python train.py --n_layer=13 --d_model=96 --n_experts=32 --experts_per_token=4 --d_expert=64 --d_shared_expert=0 --activation="xielu" --moe_layers=[1, 2, 3, 4, 5, 6, 7, 8, 9, 10, 11, 12] --n_empty_slots=8 --router_score="sigmoid" --normalize_top_k=true --routed_scale=2.5 --balance_loss=0.00363 --balance_bias=false --router_noise=0.1 --init_std_router=0.0287 --lr_router=0.000986 --vocab_size=4096 --norm="layernorm" --norm_eps=1e-06 --tie_embeddings="early" --optimizer="cautious_adamw" --lr=0.00174 --beta1=0.95 --beta2=0.98 --batch_tokens=[65536, 131072, 196608] --seq_len=256 --train_tokens=700500000 --steps=5814 --dataset="wikipedia_en"
Below are experts of layer 6 (counted from 0) of a mixture-of-experts language model. Rows are named router (the router's row for the expert), up (a neuron's input weights, with its number) and show model dimensions 0-95. Each number is 200 + 20 x the weight over its row's rms, rounded and kept within 0 to 999.
After each expert's rows: "comes after" lists some tokens at least twice as common just before its tokens as in all text. This comes from a sample of Wikipedia text that the model never trained on. Tokens count by the router's weight.

# expert 22
router,177,218,251,150,176,185,162,181,218,195,208,206,188,209,237,230,193,222,193,221,209,180,202,206,207,206,176,203,196,212,177,200,204,208,192,191,193,203,217,225,254,192,212,177,186,205,215,149,216,210,213,182,211,187,224,154,193,201,199,223,198,211,217,186,255,205,175,220,187,197,168,186,198,187,188,176,212,198,211,174,210,196,211,178,219,195,167,192,217,202,225,196,205,205,184,214
up1,210,204,241,187,192,207,198,199,160,202,189,189,154,176,182,193,188,205,199,182,155,248,218,202,232,200,213,202,180,198,189,210,224,214,195,233,201,221,202,205,187,211,200,207,204,193,221,181,201,225,178,217,192,189,208,198,236,205,209,196,176,196,178,190,151,188,172,239,159,174,211,211,185,170,208,223,204,239,214,193,195,224,189,183,218,218,215,158,220,233,198,210,189,197,203,190
up2,196,173,195,207,198,221,191,172,194,177,199,183,193,237,211,205,190,179,173,224,211,182,252,212,194,195,211,219,216,208,221,211,210,188,203,191,218,167,188,218,201,203,218,193,198,211,221,176,196,197,228,217,210,193,179,197,225,198,188,219,231,196,234,148,195,164,184,209,186,219,244,170,195,185,235,195,194,181,207,162,164,189,173,245,212,187,184,209,211,182,222,206,208,204,231,177
up3,184,187,193,202,214,212,208,205,178,179,175,158,198,192,194,230,252,251,202,197,198,188,217,200,216,199,180,185,180,206,207,214,213,204,204,185,212,189,230,185,172,187,216,199,209,220,215,153,193,252,171,211,208,213,225,198,189,204,197,218,233,206,177,212,208,170,185,174,169,188,220,212,187,162,191,207,215,189,193,164,209,190,221,211,231,230,172,207,195,195,226,216,170,207,224,185
up4,206,231,230,206,208,181,216,185,205,212,193,174,210,175,204,201,189,216,184,202,178,193,227,207,191,190,165,203,177,202,206,184,163,191,234,189,242,200,177,236,245,188,190,198,196,208,179,137,214,232,215,192,227,207,203,203,212,227,164,200,175,172,218,181,190,241,204,197,200,213,204,190,196,188,215,205,168,180,188,227,202,187,203,219,238,198,170,198,188,197,215,202,193,168,231,204
comes after: "\n", " |", "|", "4", "6", "7"

# expert 24
router,165,218,221,151,177,213,205,185,214,157,191,168,196,202,218,222,200,189,188,195,197,224,176,201,220,236,182,194,165,218,203,211,212,193,222,203,189,219,217,201,203,185,175,199,201,188,231,185,210,201,205,161,219,188,192,162,198,177,176,205,184,210,222,211,229,190,193,190,205,196,174,191,233,174,214,204,212,214,180,190,183,188,188,222,203,244,153,192,228,197,215,230,193,240,227,221
up10,170,207,204,226,238,194,196,197,168,203,200,227,212,196,205,194,221,197,193,218,244,195,189,186,222,222,214,181,200,222,222,204,213,189,189,213,183,205,211,184,199,183,206,165,201,179,205,167,212,222,222,153,219,166,208,149,187,165,154,200,198,216,208,200,210,191,218,189,161,201,199,229,189,179,187,205,237,202,221,203,180,197,163,201,218,204,206,214,173,205,220,215,199,188,248,191
up11,160,222,216,181,182,167,158,220,201,182,209,212,193,243,225,228,199,202,196,197,198,218,187,219,209,211,205,188,179,244,201,180,218,212,202,176,182,187,190,193,177,217,180,188,188,170,215,193,183,198,220,163,217,236,180,194,206,211,202,201,168,218,210,217,213,190,210,187,194,221,183,188,187,171,221,189,223,210,208,228,148,177,157,211,196,215,197,189,156,202,230,221,212,218,213,194
up12,216,158,222,176,186,209,189,196,260,181,206,191,196,234,223,204,211,190,188,175,163,223,204,198,177,194,173,214,206,197,176,226,163,220,189,206,207,242,180,196,189,201,223,198,172,203,234,216,213,178,177,230,201,182,202,200,209,212,197,218,212,193,258,188,200,196,178,211,214,199,213,232,187,228,212,219,168,194,176,194,207,216,216,192,193,192,168,182,181,207,181,166,204,193,176,202
up13,175,206,225,206,200,196,199,200,211,202,170,223,210,253,204,170,202,233,225,210,224,168,206,189,192,227,212,196,209,219,207,182,186,172,188,174,173,207,222,224,213,181,200,185,204,215,227,211,214,193,227,180,201,187,201,170,196,188,190,195,204,171,247,205,179,218,161,231,171,170,198,209,170,153,221,218,148,184,207,200,208,227,214,185,199,175,197,198,221,200,199,177,176,194,197,197
comes after: " |", "|", ";", ":", " /", ")"

# expert 17
router,192,209,220,170,199,177,202,192,212,195,197,194,161,228,208,223,238,242,158,214,207,203,213,218,175,211,193,187,198,219,222,192,181,215,199,217,191,212,211,199,185,170,178,190,236,208,214,181,209,214,214,167,227,184,171,181,246,216,189,201,208,188,210,157,230,185,167,228,188,224,218,204,208,199,201,184,195,198,205,180,216,222,186,180,186,232,179,173,237,194,216,212,188,195,200,159
up0,218,230,200,201,199,187,172,161,214,205,205,184,229,212,197,224,201,212,205,197,189,206,200,216,180,188,187,230,193,208,164,211,182,190,197,227,221,178,215,205,190,172,214,220,204,218,182,208,225,221,196,184,215,192,196,192,191,220,164,166,212,193,200,174,240,190,229,228,195,241,219,209,228,224,227,235,198,207,154,212,181,219,161,191,190,227,183,189,180,211,205,168,189,238,227,186
up1,201,221,200,173,194,175,185,210,211,199,191,223,224,207,208,190,205,244,241,219,217,255,159,212,198,194,228,192,196,193,166,202,235,190,220,193,194,210,214,190,210,225,229,174,201,223,189,199,209,179,158,175,211,207,170,166,228,212,175,197,179,190,183,216,203,217,195,205,187,188,171,202,229,205,208,233,238,198,182,202,180,214,188,164,205,213,175,186,183,210,203,194,206,185,235,219
up2,182,211,203,188,222,167,168,192,188,201,202,183,187,212,231,229,162,224,197,220,208,198,198,206,166,250,167,217,202,189,189,229,222,147,223,182,222,197,190,182,178,214,196,194,203,214,201,221,184,235,197,194,208,236,187,218,222,229,191,223,219,204,189,223,213,181,200,215,183,192,185,203,230,228,236,179,222,226,171,195,207,216,186,193,199,202,169,220,178,172,215,191,179,197,208,178
up3,196,177,211,216,220,175,184,197,213,155,233,171,197,185,228,173,244,202,201,206,186,187,204,183,191,225,188,200,217,226,187,190,197,216,230,224,153,197,195,188,176,180,211,188,162,250,193,191,233,186,186,228,216,180,188,191,196,221,217,220,193,209,192,197,224,207,167,250,186,198,196,210,209,174,218,190,216,198,163,210,205,183,183,197,179,185,187,206,230,218,207,211,175,222,194,188
comes after: " the", " a", "-", " The", " and", "The"

# expert 0
router,193,209,222,165,203,211,196,203,219,196,219,220,198,214,192,207,179,239,188,184,211,215,178,213,229,229,171,165,184,220,228,200,182,196,225,213,174,229,200,193,210,207,182,149,172,174,235,185,201,188,194,173,168,205,201,175,218,174,188,191,202,201,236,206,205,169,226,196,188,192,189,204,193,164,207,167,208,251,194,216,178,199,198,197,222,203,192,186,195,220,206,202,194,229,249,214
up0,195,168,210,195,244,208,183,168,177,198,174,202,173,177,200,183,232,202,202,178,208,186,206,230,212,202,183,190,213,248,216,193,167,211,188,193,202,232,213,192,231,198,193,183,173,190,221,188,209,219,181,192,220,217,168,212,215,179,220,194,154,200,192,193,175,163,179,199,176,218,232,213,195,198,222,228,197,183,208,220,213,185,236,167,227,200,236,185,226,187,209,201,193,181,185,222
up1,201,176,212,183,207,201,205,152,201,173,193,212,183,223,219,247,203,221,205,226,173,222,187,208,234,210,193,187,205,220,231,237,201,230,194,199,186,195,240,182,165,205,192,163,192,208,229,203,178,188,169,175,187,177,207,176,207,188,186,175,167,206,195,206,202,182,200,209,219,237,212,200,196,203,177,199,185,241,168,221,181,193,221,222,176,221,197,204,182,204,167,220,186,181,181,215
up2,201,209,207,184,206,188,190,203,200,219,206,216,190,204,224,256,193,195,193,202,229,204,210,169,212,229,234,179,175,242,161,212,197,179,217,172,212,211,182,190,214,237,200,207,217,203,214,173,191,191,161,202,220,158,214,188,165,234,214,183,206,197,210,174,227,187,208,201,209,191,196,202,222,215,179,176,201,203,186,168,190,190,187,211,190,171,180,184,162,232,222,227,204,164,216,210
up3,217,197,223,172,224,190,211,198,203,151,208,212,214,249,197,234,238,219,240,198,188,222,205,201,193,219,202,180,166,185,227,202,148,180,199,180,216,231,216,201,194,167,159,211,193,221,203,179,206,214,199,191,190,203,230,201,213,215,154,194,176,182,193,223,209,197,199,163,193,169,190,226,177,192,206,206,210,195,199,200,201,215,177,224,164,215,215,208,173,209,203,205,202,189,186,201
comes after: "\n", " |", ".", ")", "==", " =="

# expert 28
router,188,208,246,184,184,229,207,212,183,198,182,177,209,231,188,207,204,213,170,211,195,206,211,189,225,200,184,187,187,231,226,238,180,192,233,180,213,227,201,178,192,176,195,180,188,227,246,192,207,218,186,171,198,199,183,201,209,186,186,186,215,192,208,179,215,181,190,229,156,182,196,217,209,159,190,170,190,262,201,200,207,198,212,156,206,223,178,177,196,221,214,184,182,193,208,205
up0,172,205,213,213,202,189,209,205,187,224,209,180,212,232,182,209,243,232,178,201,198,198,161,184,204,156,197,198,200,197,216,189,166,142,211,215,198,200,194,207,200,188,201,209,191,178,204,168,197,210,177,171,203,206,208,169,225,198,230,197,188,213,223,217,203,181,232,174,158,228,201,220,234,231,174,200,178,209,228,198,223,196,172,206,171,200,185,179,209,230,173,224,202,208,199,219
up1,188,203,224,171,171,212,174,233,208,217,195,215,197,219,198,156,211,205,200,184,201,209,212,207,197,208,211,226,211,184,204,227,206,176,216,214,202,208,194,220,205,145,196,179,206,187,205,224,193,200,190,187,204,205,184,194,214,205,192,236,227,187,209,173,230,210,166,202,185,194,207,175,192,208,252,213,177,230,211,210,156,173,218,222,215,145,172,167,209,188,206,211,199,219,228,174
up2,177,196,207,224,201,186,199,197,203,200,213,163,180,177,180,236,173,185,163,195,205,183,223,170,209,212,207,167,184,250,227,205,203,144,195,205,182,196,195,195,185,191,202,214,220,214,235,201,191,197,201,204,185,178,169,194,174,156,205,212,188,215,192,233,192,195,208,233,195,217,199,196,201,216,222,206,178,179,238,211,169,227,194,188,232,198,181,226,231,222,178,190,202,226,202,183
up3,211,201,220,191,187,224,174,208,213,228,204,181,210,228,186,201,198,233,224,188,179,231,184,158,206,206,168,211,160,252,217,211,191,215,200,234,209,229,182,226,157,174,188,198,192,183,188,210,186,226,199,179,194,183,227,204,246,186,230,207,217,212,182,191,199,180,152,208,191,177,195,213,199,189,208,195,196,222,201,184,216,215,225,194,183,203,201,219,202,188,165,194,162,183,195,197
comes after: ".", "\n", ")", " |", "==", " ="

# expert 16
router,165,180,264,157,199,209,167,172,213,230,185,183,194,204,247,205,195,236,208,221,182,171,225,218,185,181,173,183,150,210,194,195,182,201,218,201,197,185,211,176,233,220,217,182,184,213,245,162,202,226,208,195,202,192,193,188,201,207,201,187,198,214,215,200,229,184,201,227,198,223,194,205,198,184,198,174,188,221,171,185,184,186,192,201,213,206,182,186,223,200,217,191,215,188,201,195
up1,194,197,234,210,191,199,209,235,183,191,216,206,186,165,211,214,191,187,212,192,193,203,200,186,184,197,166,213,188,196,215,216,192,174,197,173,169,221,221,197,193,219,191,224,239,214,243,196,179,210,206,199,194,194,180,182,210,203,211,199,191,177,216,213,221,148,197,203,178,200,152,206,207,178,179,224,161,198,201,156,212,203,220,234,227,173,197,190,216,260,171,201,180,189,209,211
up2,201,207,203,163,204,197,206,201,203,238,181,200,213,197,173,200,226,201,173,195,202,178,203,196,213,171,185,194,172,235,223,200,201,204,170,180,187,214,187,178,209,199,209,203,218,176,216,156,238,203,201,206,226,214,218,200,217,206,185,185,202,192,213,220,228,198,168,198,163,202,173,152,200,168,183,189,178,239,179,233,218,210,193,224,188,162,224,181,240,222,165,221,202,213,202,203
up3,208,180,211,179,236,185,178,173,181,229,217,200,193,170,201,203,192,246,204,196,209,196,183,205,214,214,188,185,176,212,211,188,212,241,213,248,203,192,225,180,223,203,202,187,215,184,253,198,182,213,183,198,185,225,201,215,225,188,209,194,204,196,202,211,228,153,183,181,178,197,210,202,212,200,194,224,191,160,190,221,170,226,168,208,173,225,179,160,224,206,180,209,201,189,186,232
up4,214,189,221,184,180,201,188,180,223,178,208,191,207,192,210,245,243,209,184,193,206,202,211,224,215,192,184,207,180,244,232,200,181,219,191,176,197,207,187,193,212,184,200,179,172,193,187,190,197,213,249,195,234,140,197,199,191,195,141,193,212,183,213,205,182,230,205,204,190,206,206,206,198,194,187,186,212,182,157,193,197,191,183,207,163,233,213,210,217,173,207,194,209,247,201,211
comes after: "\n", "0", ")", "3", "4", "6"